python train.py --d_expert=208 --d_shared_expert=0 --moe_layers=[0, 1, 2, 3, 4, 5, 6, 7, 8, 9, 10, 11, 12] --router_score="softmax" --routed_scale=4.59 --balance_loss=0.0182 --balance_bias=false --init_std_router=0.0187 --norm="rmsnorm" --beta1=0.9 --train_tokens=233200000
Below are experts of layer 5 (counted from 0) of a mixture-of-experts language model. Rows are named router (the router's row for the expert) and show model dimensions 0-191. Each number is 128 + 32 x the weight over its row's rms, rounded and kept within 0 to 255.
Before each expert's rows: "mostly gets" lists some tokens that are sent to it at least half of the time. This comes from a sample of Wikipedia text that the model never trained on.

# expert 11
mostly gets: "also", "See ", "″", "Coordinates", "Location", "Website"
router [137  85 114 151 108 156 202 112 128 116 169  87 113 129 151  97 103 171 136 114 123 137 147  90 105 111 153 181 167 168 157 111 101 152  66 134 130 133 106 153 161 167 164 112 114 190  78 125 133 137 134 183 170  94  87 123 128 113  71 212 120 128 139 111  99 137 171 142 135 116  84 112 128 108 126 151 111 109 111 107 117 140 145 114  66 130 142 125 125  99 147 154 106 118  92 124 116  94 149 135 127 135 105 139 125 125 121 140 154 125 174 108  85 152 136 224 174  56 150 172  73  71 163 137  94 146  90 168 139 185 145 144 113 122  68 121 174  71  96 126 138  66 160 103 137 148 114 148 138 143 183 114 100 157  88 187 117 142 116 107 140 187 136 189 140  96 185  54 168 123  69 134 154  63 135 107 146 145  78 150  72 118 103 115  87 114 181 168  87 118 116 166]

# expert 1
mostly gets: "League ", "Cup ", "scored ", "Premier ", "Republican ", "Green "
router [130 112 152 128 117 102 110 163 121  83  89 135  75 122 105 103  56 153 124 157 142 104  92 144 127 117  97  78 117  78 154 124  94 138 120 119  99 141 167 121 128 127 146 129 177 146 136 118 126 137 166 120 136 153 161 120 117 199 123 165 108  91 114 111 117  80 126 159  72 112 149 113  88  77 156 167  50 130 120  49 118 176 117 196 213 121  55 165 140 135 146 107 170 135  88 122 186 163 106  72 174  99 105  95 128 124 112 146 147 138 127  74 107  92  84 111 115 119 177 161 125 145 135 116 101 149 120  76 148  83 136 120 153 103 149 180 119 145 136 109 113 104 126 127 142 155 116  86 177  76  99 150 197  71 121 154  87 158 143 157 204 181 122 212 142 124 103 138 111 188 135 103 108 154 166 156 115 158 123  87 156 134 119 140 166 180 147  83 164 142  79 101]

# expert 3
mostly gets: "In ", "during ", "On ", "from ", "After ", "At "
router [183 184 176  87 104 130 141 156 128 163 134 137 149  98 119 169 184  80 134 103 138 112 136 148 156  84 117 182 179  96 167 136 180 107  69 117  69 116 132 128 138 132 167  74  97 145  92  93  89 129  90 115  93  83 140 130 181 112  98  68 177 147 142 118 129 137 134 169 111 134 113 175 135 167 158 119 113 125 166 126 196  81 182 185 112 152 119 157  80 151 144  78 107 140 127 115  54 152 117 166 159 219  91 140 153 126 145 156 116  99 195 121 144 134  93 133  91 127 100 151 169  85 127 164 181  78 140 123  61 112  94 132 127 144 113  88 160 175  84 128 129  67 158 146  92 120 119 137 117 149 121 153  97 114 124  47 118 105 151 117  71 100 119 100 106 134  96 175 141  69 185 126 140 146 143 192  87 115 134 140 113 145 110 107 119 102 105 154 110 109 140 151]

# expert 9
mostly gets: "=", "born ", "List ", "ا", "л", "г"
router [140 151 118 163 161 114  69 107 120 149 107 117 130 157  91  85  73 121  99 111 135 151 125 136 104 130  92 132 112  79 147  99 133 142 159 112 179 116 161 151 100 123 120 147 142 126 160 104 118 116  75 110 148 141 149  90 129 169 184 162 133  39 139 132 105 164  57 154 116  99 141  80 142 149 171 141 151 109 125 112 130  69 177 124  99  89 144  32 147 128  86 143 119  87 184  58 180 116 112  91  65 116  96 177 192 122 102 180 102 113  93  85 194 128 152 158 164 125 124 145 179 114 133  74 117 130 113 113 146  88 141 160 175 141 143 127 181 113 125 102 118 162 119  58  97  50  90 124  80 125 130 109  74 125 159 118 159 101 126 138 117 165 108 166 136  90 160 123 138 166 144 158  89  85 103 102 174  96 124 176  95 166 109 125  95 136  71  88 113  90 125 159]

# expert 2
mostly gets: "\", ", "company ", "film ", "version ", "production ", "music "
router [ 79 128 139 112 140 137  99 151 112  80 152 141 159 111 110 105 152 120 154 109 148 140  24 137 110 136 150 131 110 120 116 150 115  91 133  90 170 126  68 144 111  98  82 140 141  49 187 191  95 127  89  97 142 149 148 127 126  97 150 133 109 100  95 142 183 101 129  78 131 161 139 114 160  87 115 119 155 120 196 129  92 131 111 120  78 116 141 132 169 119 111  90 178 139 156 112 140 122 165 144 112 150 170  96 160 121  99  88 124  87  44 153 102 183 125  84 102 126 124 148 104 162 122 162  58 152 112 164 170 151 160 217  81 126 170  88 136 122 178 134 136 189 162 154 112 121 100 124 174 116 119 138  55 162 108  83 147 127 189 116 166 160 121 131 137 145 142 156 134  90 191 154 175 104 168 119  29 136 121  89 179 100 171 131 124 136 112 126 145 125 108 161]

# expert 5
mostly gets: "such ", "many ", "these ", "some ", "how ", "As "
router [132 147 132 162 164 103 156 114 118 127 120 110 169 141  96 136  81 101 118 120 174 103 148  85 115 158 138 143 127 127 148  76 129 123 133 138 131 102 153 156 183 131 101 130  60 119 112  80 166 160 153 135 120 114 117  94  91 104 109 132 139  80 110  90 132 125 105 106 124 120 124 135 160 130  90 150 150 141 197 135 116 119 105 153 168  93  74 166 139 207 128 113 153 171 139 137 150 154 126 112 152  94 165 103 124 137  63  72 111 116  67  90 114 126 106 164 177 111 136  62 185 107 146 165  10 110 127  66 156 125 130  50 108 114 169 120  93 118 165 104 159 109 134 118 162  88  82 127 166 110 110 138 200  83 133  88  97 144  98  89 146 119 118 100 176 148 233 136 157  72 166  89 121 151 147  71 135  77 118 184 128 133 113 172 124 154 129  87 165 102 112  98]

# expert 6
mostly gets: "U", "Bah", "Bh", "Est", "Ug", "North"
router [116 117 125 103 164 114 109 129 142  99 116 110 126 137 123 156 162  78  94 170  84 135 155 103 106 104 121  81 166 167 140  89 118 188 140 113 144 117  95 105 157  90 128 168 120 111 111 100 179 100 174  94 110  93 120 156  83 137  96  80 121 195 130 138 177  81 118  79  73 116 130 191 116 172 168  84  70 164  55 126 139 139 121  89 138 167 127 119 151 103 155 137  82 132 127 154 153 132 131 160 131 169  85  76  85 156 137 157 158 144 152 184 138 128 144 113 116 149  61  60 142 107 152 129 178 123 153 165 228 123 108 140 155 149 132 116 159 152  67 117 142 136 106 211 114 142 117  92 104 143 137 130 162 147 179 115 197  91  91 145  85 107 126 130 103 124 143 141  98 190 114 114 120 184 120 104 199 140 111 100 158 162 113 109 150 113 182 173 102 191 126  86]

# expert 10
mostly gets: "== ", "=== ", "Candidate ", "==== ", "Sheet ", "tick"
router [162 129 107  79 133 128 166 153 127 138 137 123  74 169 198 100 150 177  96  93 130  98 206 130  98  80 133  66 119 149  65 177 102  74 113 123 108 117 142 123  62 189 121 119 155 127  77 144 203 169 209  62 109 201 110 107 149 143 143 162  55 157 122 140 126 148  99 159 134 170 115  92 110 113 126 145  88  99  89 152 152 175 123 128 105 154 154 105  49 131  88 163 131  98 115 125 101  95  73 136 111 154  83 131 152 140 106 146 141 142 178 146 119  75 132  70 151 155 111  76  73 110 114 123 184 136 156 127 114 138 113 117 154 110 135 180 133 101 141 145  81 158 121 145 140 183 121 147 129 123 155 149 136 110 168 141 150 152 122 114 164 107 113 109  83 119  91 149 174 134  88 169 124 102 154 106 124 163 200 137 102 109 193 106 118 128 183 120 143 110 127 155]

# expert 8
mostly gets: "John ", "Charles ", "David ", "Thomas ", "Paul ", "Michael "
router [ 90 140 113 180 100 110 136 125 109  99 104 167 161 192 165  93 119 122 121 116 125  76 163 152 146 151  97 130  95 125 175 119 163 147 167 141 145  94 136 122 125 152 121 133  93 143 170 185  64 117 150 128 148 194 178 138 120 179 177 139 142  79  81 103  89 143  88 160 144 147 151  92 124 114 120 138 201 153 100 112  99  94 132 177 142  88  96 178 155 177 160 143 161 146 106  98 143 105 203 101 157 108 144 177 108 179 109  81 100 130  88  71 193 104 106 176 127 146 133 153 155 100 136 125 107 158 143  34 118  81 132 149 134  90 116 174 111 133 202 138 109 148 116 200 136 137 188 102 110  97 103 133 152 133 136 134 153 190 101 154 123 132 122 136 140 167  73 141 147 115 164 136 114 116  58 147 102 129 116 174 168 144  95  94 179 133  72  95 126 102 120  78]

# expert 7
mostly gets: "However", "land", "day", "York", "England", "son"
router [153  98 140 147  45 219  87 167 115 117 143 158 116  97  96 173 140  73 164  85  69 165 160 106 145 138 117 119 125 159 144 116  59  93 159 149 140 158 166 122  89 134 137 189 138 113 130 136 102 144 141 157 109  63 137 147 113  72 156  57  85 161 151 185 157 152 171 118 126 109  88 111 117 119 123  71 116 136 151 162 120  71 132 120 109 154 138 114 111 109 148  74  93  94 127 166 134 143  89  93 111  91 180 116 130 113 174  79 109 143 148 157 110 128 165  73 168 108 133  89 127 174 131  96 147  87 107 143 190 129 130 111  73 227 142 104 118 139 127 162 144 159 177  98  98 131 168 140 124 157 121 103 120 147  69 124 124  62 132 146 147  61 139  88 140 132 181 113  86 134 113 129 133 167  97 169 169 134 114  95 108 105  69 158 144 147 147 148 110 183 132 145]

# expert 4
mostly gets: "been ", "was ", "be ", "dis", "were ", "bl"
router [ 66  95  71 132 175  92 124  74 153 147 134 121  80 101  97 117 145 158 152 165 149 139 111 163 140 148 116 149  89 143 119 192 125 108 151 141 122 147 109 118 173 109 132 128 130 116 146 142 131 121  58 168  89 150 101 160 134 136 118 126  86 106 144 184 146 107 195  72 176 156 156 126  78 153 121  87 143 139 117 141  74 165 103  42 207 129 139  81 127 119 128 159 181 136 124 140  83 144 124 140 138  89 147 193  95 143 198 135 132 122 164 203  93 163  88 150  61  93 116 189 116 174 101 141 150  97 162 147  40 163 167 110 111 155 140 110  67 144 145 103 164 142 129  93 160 125 118 163  91 128 137 145 151 114 128 199 113 144 171 133 103 144 127 134 105 151 114 160 128 202  89 167 118 182 130 128 107 140 155 120 111 129 173 132 153 109 142 157 188 108 154  90]

# expert 0
mostly gets: "_{", "’", "$", "'", "\\", "%; "
router [145 131 101 106 132  86 125 104 165 171  81 161 166 133 125 103 102 167 152 183 122 147 153 156 151 136 165 110 138 126  56 152 232 144 153 145 106 120 146 130 131 132  67  75 129 139 118 130  99 145 130 106 117 193  79 154 135 125  80 140 161 155 150 105  97 156 120 171 138 133 154 187 149 132 120 114 132  93  83 120  79 156  87 151  94 168 200 111 143 111 104 137  65 139 132 174  90 112 146 183  99  89  92 150  34 135  73 122 153 162  97  90 163 130 168  90  87 179 180 139 152 107  58 133 138 185  89 170 126 161 119 142 165  97 109 162 130 130 113 137 122 176  78 118 148 109 149 143 108 148 103 137 118 152 129 125 112 120 101 107 117 117 104 122 183 109  83  85 105 140 110  90 146 137 124 131 103 124 132  82 179  66 165  68  74  91 108 111  80 160 175 160]